config.toml
n_experts = 32
routed_scale = 1.0
tie_embeddings = false
optimizer = "adamw"
beta1 = 0.9
Below are experts of layer 4 (counted from 0) of a mixture-of-experts language model. Rows are named gate (a neuron's input weights, with its number), up (a neuron's input weights, with its number), down (a neuron's output weights, with its number) and show model dimensions 0-127. Each number is 500 + 50 x the weight over its row's rms, rounded and kept within 0 to 999. Numbers have three digits each.
Before each expert's rows: "comes before" lists some tokens at least twice as common just after its tokens as in all text; "mostly gets" lists some tokens that are sent to it at least half of the time. This comes from a sample of Wikipedia text that the model never trained on. Tokens count by the router's weight.

# expert 1
comes before: "the ", "\n\n", "a ", "is ", "as ", "="
mostly gets: "such ", "between ", "exp", "=", "cap", "most "
gate2:587580436478452516464530488492552459517423567477484463505501588448601520436483548521509438384497577513465556485521577511432435508489498474525407552538522467430489571527566548576502394569479465489549441473486536481564496405502500526489378601458523491550547479457432539452558441505482454554539535465466543536478428533561550460460452474499511531543489555479495442431452378560464499468590
up2:545531439478485463431561550438559469455480589492524421504546518609579440549534523473500461460516448500535601431515454564491482512501570556493505446466511521599521437548565515500483492532504568486508510447491425472522456497510537530472418516455509539531465530520575441475560603485505513406462507535519587433480433511648491460571560473444491597443391511419522479468409414412510493477518
down2:494551582509484531448548547483529550495514626454471549591482452539497481526574512464599492472572542487530455516528448496596517446393443497560478508542571414428527529483563553467538483524402455546618506602425577610506433515556534513492538468554509502573522518475444361555552498484524503440499573472490496477509478473497541430521422501511464515542537559543433409513524537552487447493455
gate3:532541536459480500561589440446389448499451432441451523596587588395553519465479462527512576495532589467520483515439582513542501570393530454524483536485424481464535446491558497459486518587510557649490509522444519612504469501507524484556442449525471409515540461534515503501514571461526507510467583483449486439493465468549490580504465543423521513415525451463460534467422601546473452503480
up3:489606429416516404489500543544512433591418438436511573482591531543463554423419499494429401499459525423452578468554493432559539510560591517533487519506429483450501545419537509458456521433486407451500507458463540528525476562531513565505515563519510516520426496533533512481500456555507474499515515450523528469478492567540583494561480542417496494477475438517421422379475445368489498433485
down3:499451465473540471400488496606490543513403563474516496486373467633498540504477560418516518505493503555550537449517529465537494511560506498497467546567518496480456476531469609516540521574538446487471436556468526439506471539479536428474444512539566504398491486516516423458476477643483504344448436490593416529533464476426491393562529494559523504543486429426529496513464438528435499511497
gate4:530551490442507534525428529566503411465552490545433499502462596480447530495462494476530491471463528597480478458612549506472469599410493442402495483529577465468380522621547500596468362512474422471473431460537519372529526481504471415502530532513564535570499473480508539537433532569512442558478492432536462488502525476614459497445461504468517549499403508518536427502506555529511537507476
up4:469519390527460490577451514599444482438529540533494508471528535464453527445442605448505590527462565406534538459479527394544526550566615504577525550592559410446558432365495552531412500456483542460558464503527504498493479525508528544489529583525519515524443547569517507522498583379458532461446439475449532490510517565472499522479462441509528479474444530515624501441515441532513527482528
down4:496479513501505526486575550439466550540529513485568529582498471469460531520586429603485496472553531510537527427521445474597560403399543510504481469512491603502481511554486486503508514477597587489551578414512537592429450533583455401503514377461454508551516493500462445502511656493493508501479537545516505498515423489506468513530575522473520493469418500520364437505564525539404498432511
gate5:517499556546430464554560476451406541492523453459477439509592472494478484460495503491421520480542541434469521465482484473527526558454425543500516517568552514498471445467507556507436551522470420548493513522446593430433529459551437567515515539588467552551551547576502438484617463538487423597509610401434548504468463481529518601601515480513548473412408523453540526436515577498570509529597
up5:470449510595468560559626523559447490462492334511545528598510498496458560541576488515557533472455433535534503585497543502565484528492571548462481483508568539493468486575553540413499430515492546462507487574523519456485472538517485519528456469419429487528524520420464510526473613501557462436478560586483501507469629538546477404541433546422518534520387458543521456557471541463451515461525
down5:487498484461500450440379522488517511500481545452522508572576565532471543514525526528538476401470592484357511485516521530504537409407555543474461498516472566498419537468568490514605423475413432455476593511465523476463493516543470470484548524453510480469427543469512460420401441527516564519488418488438506380575485524566466511498392550439463527449597507530446523470506496569438469431528
gate6:485461560439464524387489406520485574477534509533503544545573484611469615452576457544465533524503478501527552474489499529471420465522425494418443491460526514485487472608497514603459486497463556607545455418455540523539564403540450437412453453517508494361495524468501489500513459478488535487504575545433510387422510531473443456539482526571517511473501565468430492486459547415462480413486
up6:563563482445455560570506469609550522516523542543511494474540424465535547533494583511378548541487489454505452433449447523452541466421485403551568463534610539457519509613459547577496463430574533527468442586470444571551508405451519581482458487519596583455538509532512571480477448463487549515513524567444465417435426504499470485433510509512513531467551410493391517469495511520543491466506
down6:516506535460469595582480567563469411488464532510513437433496519554552469430436481529560514626428555550469458551507470449459496536541471510581503588497631475546406385513513481465491480454557520480490478464469521528566429445495510547563597539463436555491507470537465566496529512530487480437432492452559531432503493543520493461474529511466685430576515531516477469571521463460532561457546
gate7:525481545534479492446458566415498440455528558531565496635537400501511472489547421479448527406433423539524521500440470589478443561488597556514493443485452557502439538502488508498554448552432429467525467478526474463523492394582502482576516531556453533477492516537489416429459568523416521437505518504513513448426452589467622406519471445517523497519417502503542414526509425453524584469517
up7:409462463473531473463482528541510586566457463452472470453543423542566460524579521536534552502453565532437387472486485481492536560505498459479499591586491501475496480547493532534501457469535475491469536488553445589558411424496467513500451480623532505587485558493497507560524563492468525506459478568521447492401515436486493539495502480528472550382393380478492549431621557520491506573366
down7:513522582445413524588521449439507508507487418517520471386460452473468452558469493537552484463482469480522469538483469410555401531559458586499539380605506393531484579476499574463442521415509514447394496479429504571493495417504520477529533546423559545466438529510520512525505471552518511454526440504519557547525484501551516432470581456421547402493576398472425455531553497505500480422484
gate8:462501492533546519491438510495479523516632566425593524472406506529496489458378521609464514480500513617512403493488513451520564437431616493538490495485490504647496470525446564440570608365479575491530554479566481487464596499497540494495470416452488500498498494514454507506567425557515478452536512497483538527583546504538565516485520407481498439539448500529466561464556448498466515471483
up8:597539557469537552584455442594492491537581528419441544469547465581487500596507528527516522517602525540477508453413519481376497462486511493469505544550584477515515525450448504427539447443550541416491538516562508532556559565539362492572500658441534466434503505420483469494463488551514441533493510433457539496541458496567456477516498446525516427520480405536496535456478494385530502498495
down8:486526529529508427452432456505516377549539621488576462605453510525559472603522481529524486514367475431546494468483514498477516480462576523493468465538557470483488606449385429517477464578450479445481491517513537535490488582450567478472547480507504457531502482520515602557524476463504384537501522589513624456542464467543467504511515512545453543538460492511559510506357545603517476452543
gate9:483536556493531484548513650443410500537522447526545428491477414585548445518577568538460481594480434525515430518445497505421465528443441538531493557549476537487515488493488470497478527552549536461600558530492444520459488501553462504529517519349554472523384593484489475497588513546524428459545514422520572434559574525501456520612451591479542525450499508461475487462541568439514532564470
up9:460528482495530490371533521448474481453539525510503439537433476441466574549551457502497498516515404530568510478565517368448518538465542484561575533528568515512567511548598481429551513460540453534509412453562425492404555451537571437461434420423589551512536490494457443544505419401520490515526516488522414537552522497531555500528503406492486461482484532478378532599411544450488468481515
down9:558547496505551552622474497426499530518545426560570447468547496481433524541539549441468495521530493522521486501424510377528468511433476577467565506547500430461536545522486585467609536514573485518477453418523503461377502592551536395507544445491556611530479520493490495460577501549488484539469467479581474509522500516510614503578530394414456504497396452539531479491458415477531466533453
gate10:551481548601500486486561490446415408453537561481444486492474544482548568486447474554451556571483484480441516576514512407544497449413563434497494474466461515567489466559516536509576445491519515558475497384488502426489626440597534533531502453516458509506521547562450575531603524564571548542555608419462494443429413553489568527481561470435529472511495517542449471564434555496522525497437
up10:604554430523496469518521458587442555593424458514457456508500440519449494385486535454514521458518587403450455436470548512475521612480437442499500517510418601398552396523449466501443556463520376451576480573484490522473500503466507480574456507503463465535494508505492518435475564492471523566478460478534494524440552424545429591504464432523490392538561521484543559557471498508461440538546
down10:529411513604557568538504475422514523465450504487489461422424479423473473578530468621582479613410489491521661545548487495529536494523519506484460511633521517547574561495402512431544449519364490565443494518523525519521532515520524501455436471573438573442538474580533493490492495450551484484604514507418462497561529478522532528508498523475508536456433496517426458481464466479492523446462
gate11:528484493445434548554581465492536427529407393473392504485436604502507515490403478476621478584492474542533406500453529454462483552443564524428519524523538516503561484494577437492375475451465496534557542454531482477422481414557483451440502508514555529496543494523431449567445443499555491495520481526445410566478428488440581525522599508489474558491569445484597591479483499483524467495493
up11:547524503554449516549560586546516570538498527404511579446526529526494494448458560488507452463553491535459495528490502486469574515479569408454495536490396581531474429455505477554445435488475503474477480457645412528545515420578526486472517476572445413491518465505510501549448438484472541482450461436481510469591564543512446559478423404565472472447473575488446519555576482539435659538456
down11:504425507514523451492512448490503516540528616556509508382526451506535493515514571513469587494494503481506434499531436569577546438454510672510518476533457462434431534492484509569528455511525478496545538486557556510478407512606513492518550498595512465356473509518510519451531588643537445480529473449565429574466412553519502436528526488479541441464411431514514508571556481525527519466450
gate12:552442472429518475519497473541442522537550483475459535458567495465472474529452532507371507534532488532515540594543567462590562454488631461452534450531453445471521483438543474499441628510458525614524510599503533424482520556481513499546457636448503401442464533512465575525488445474563491549505448495396471466515473558502505426521446549475582467576538440512501418517550510500434576527539
up12:486443404392645530467433468543520492475516443487595463500520452538516462516459531460487527496506480399524464568553516498527413484483532614570545564476427424487420427396506499515522532533537515503458571492455528544545499663548613484542541535480467504493511576529519529438521463450546457432510497491462503436577463581447562521558529465527528501546560492452520440489427460478476549510444
down12:465514450540514532443535560554499465518425548514478446513479522534630475551489437545435527513417469466551519560461523506507504515458468451492479593492597477496452472569468606528481421461400610554463527546495521469555482546572525515541447427462494493479593522553550625503540484519580478508489466491593487520470548524559500514452401477527380486648450498482502524536563545483513433586478
gate13:527473538518530552544640504458507446498460415476567601440449530578413496523425552466538513580478552491445498471500569542441548466466503509529513581448453536488465520414534535489441511509533537514395557511468535555533490537514477439448528518508537428469515511540441514464612504522563489467416637470434442492545465563553602528602498479519514491549477594556448512425474480586536538430506
up13:524538538430456487576482441465478475484493493485452535505514474493502459557502526508554483481524509566510521559549474396509558615441566493500458498438532592447491448552404548542531403450393553514483503472444484480562548474549554499419528511572470429568484423406564520468630595555496492459468502423448475492501451552541403579545516456548464567486475523518605575531585504491438523564495
down13:429520563447571366573522447536542506477538463504526520499386452476504532509407498493519533521565596505529418493504508555512491426511570514474415410566440477423505559489477570365459509486490423508567531576462485506515478520465504518507445449550508424523448553350443475500517509469483488501644542514439481503477507458480439622493503440497461493407467505441525485435524476473548483503494
gate14:522455477510586496461553440418513496526452517508524445534427450503533548505455571524516570454473484504413502545535584557457465504440491489479453501529552460528512501513539465441531533497538427527545498575484430579460478459534479553461329585426519466499520410498534599531410492495481559637525486557432452487489506426554485542452506605576497402483490391477483566504493413544432518525499
up14:474430522523606475545532549477519557526502520425558521541646434430486581576532476456483410521515466487494553406494455481546422486509539498534454545593453462522468559474518602540516467506521542533506505502571443467505453415440439582547516476429542514564510510486512451488432540523526554522441468531697469480461461515476486551444580484453499466511567487523542588466471584466452549527536
down14:504449543520513506490501502466513489542556511539555409456369528512418433472508453533576563510553413559566430515497460560487559457509586475490474431503589555596462409510535458554504531458445482504497460487551544532621649505527510470531500513509582464425456569443526524450450506418521530402600531478476584482507561477506510570504516468575563484486469589532461499454492483548444423518491
gate15:520380432465524558450485420546435529487534526482485578546453462471467340508507456498444436486467500474626433466520517590478545490480441516506493571486428472561514480443527520493423535523551495520514540472616536510497489492468470431501481463548461491496467540453509470516435471501414504627608485546495522535571518455436381596501463480413491493507469616525529479493532532485507432505599
up15:540492481602459481546492467477525584545537460492488430518463468557561528525514491552573572530465530567574466455467495495452481510430527573497473512495450578446488524432510475460564455518456477590469502480500506512398401433430558535403462557539503540454548541607496519455503529508511387484532578512478503526454409503568568419511582508580473508575553482460492574359489479507429591436456
down15:435447499459574450533545421451492534508481503484602548472333530489483380448564486516472557434568501400435504401502519466453396516520485510499512481517482412565507540482474495459500519524524514446455497573534502594529580549579474479545475496449583550384523538561440509532475485492489477517512521474403468533507447628541455578515537443450494454514495572458515480522488527478619486507477
gate16:521523587533544451516441511480553503530486502467563466534427426484487477519504471498486549444451583585478610463519556511572469492589476550567491501478426482482563473555587558548395474552488435476514576509415612493539466497357477404505493444554572485512564446521420464504470515525451515393487494567567589454493407469459510560523475513472540513571567473470460461503473535456564467510423
up16:547468448430498445569458463535497539491464536521526515522412435458404550524517518530547477483444488524492652498454541570483477443498484574488426510562563583550495444504463528504501484350484467454496434416541499509505527554544545417555495488514478495495500527609623468500591483577498505510472462540638535494435527587489440592591467470504533466492485583592506472491486486479470499477572
down16:548457526588459548495534492467438512520501516519458482508467525408452620525499540555499525467454514465594448523440493520478542593458499502494450446562555453523518460485529566491372502514528515504571523498596495525501520460536571460555558555477541555461539492491528459553497512462350514515536367471553380502510586399510446435549564522473393485541447487515511550402565561516525511561561
gate17:445469514583510449523562455466598540527453485468425498521503463457412410448491494559472531590479437410494509479522536460530566393543544467446497500492545493541500542579480513445508484529475455470473420522412428390447509314521455476471438469524561480540513577507504467480396561555542477501471501493487450444563475428460478452507524501415527521492419419481579561427523506500481560431495
up17:538558457470479493555530422462515522532404421546501553446455470560497508551545513503517507539499450514506470466505478506530501535454538573472601461490431567524484489657561643481504475536482552567440573361508510498434535452571360496513462459425478485505500483423478498518448524502462484434432437496571528456540472513600485479501569536406527539526528396552556489552524560490425487488487
down17:602535533470487499523427512433488486420507498544465542523475469541555507468469452520468526491614528473457523462478410479492475430496617483614540410481479489577474469479406518442543401460424461477462520562496484539498475488529506457531470504398458484524427489486484453476469474597458393398502428428498511546506407515426538423525498532522557550585543485482545428556457546486376521510413
gate18:524512497460427488479444452563542535551432444512457598567462484608496534462428475533450387494469398578518408463537547514576510528569537529508474418467480461509442485487496499498567475457552504508448512458466459565474497468485510558420454509465521480467479528622566430530519339528491469454493535521539475478466410490487604622480508535570547570496507466516388570445448501509492499473460
up18:512433531516522511515444452495449451550470515577414424516441351479593409539422501485486457535492491486495523426470449512516468590528530607523506461434515617579476476394524531565518537541499355493492429516473554467474461464485533436497596574469463465464524502532493468493500535464438478542463490517526563455476517469486539395541447490490505546517474557501553451574472473527645560512448
down18:462495490451438521483438499484485593471572478588495509423581447494424517495552456507497470566432469525529409498508564434431499424563489438480497456411503501560496474462546577471434462576434442558518489453492482521399434481594478529452427442466419517421487421497502388581524553490448519539508514548535501502495551546525544554502573502445414510472517445576472459473612625493471505509554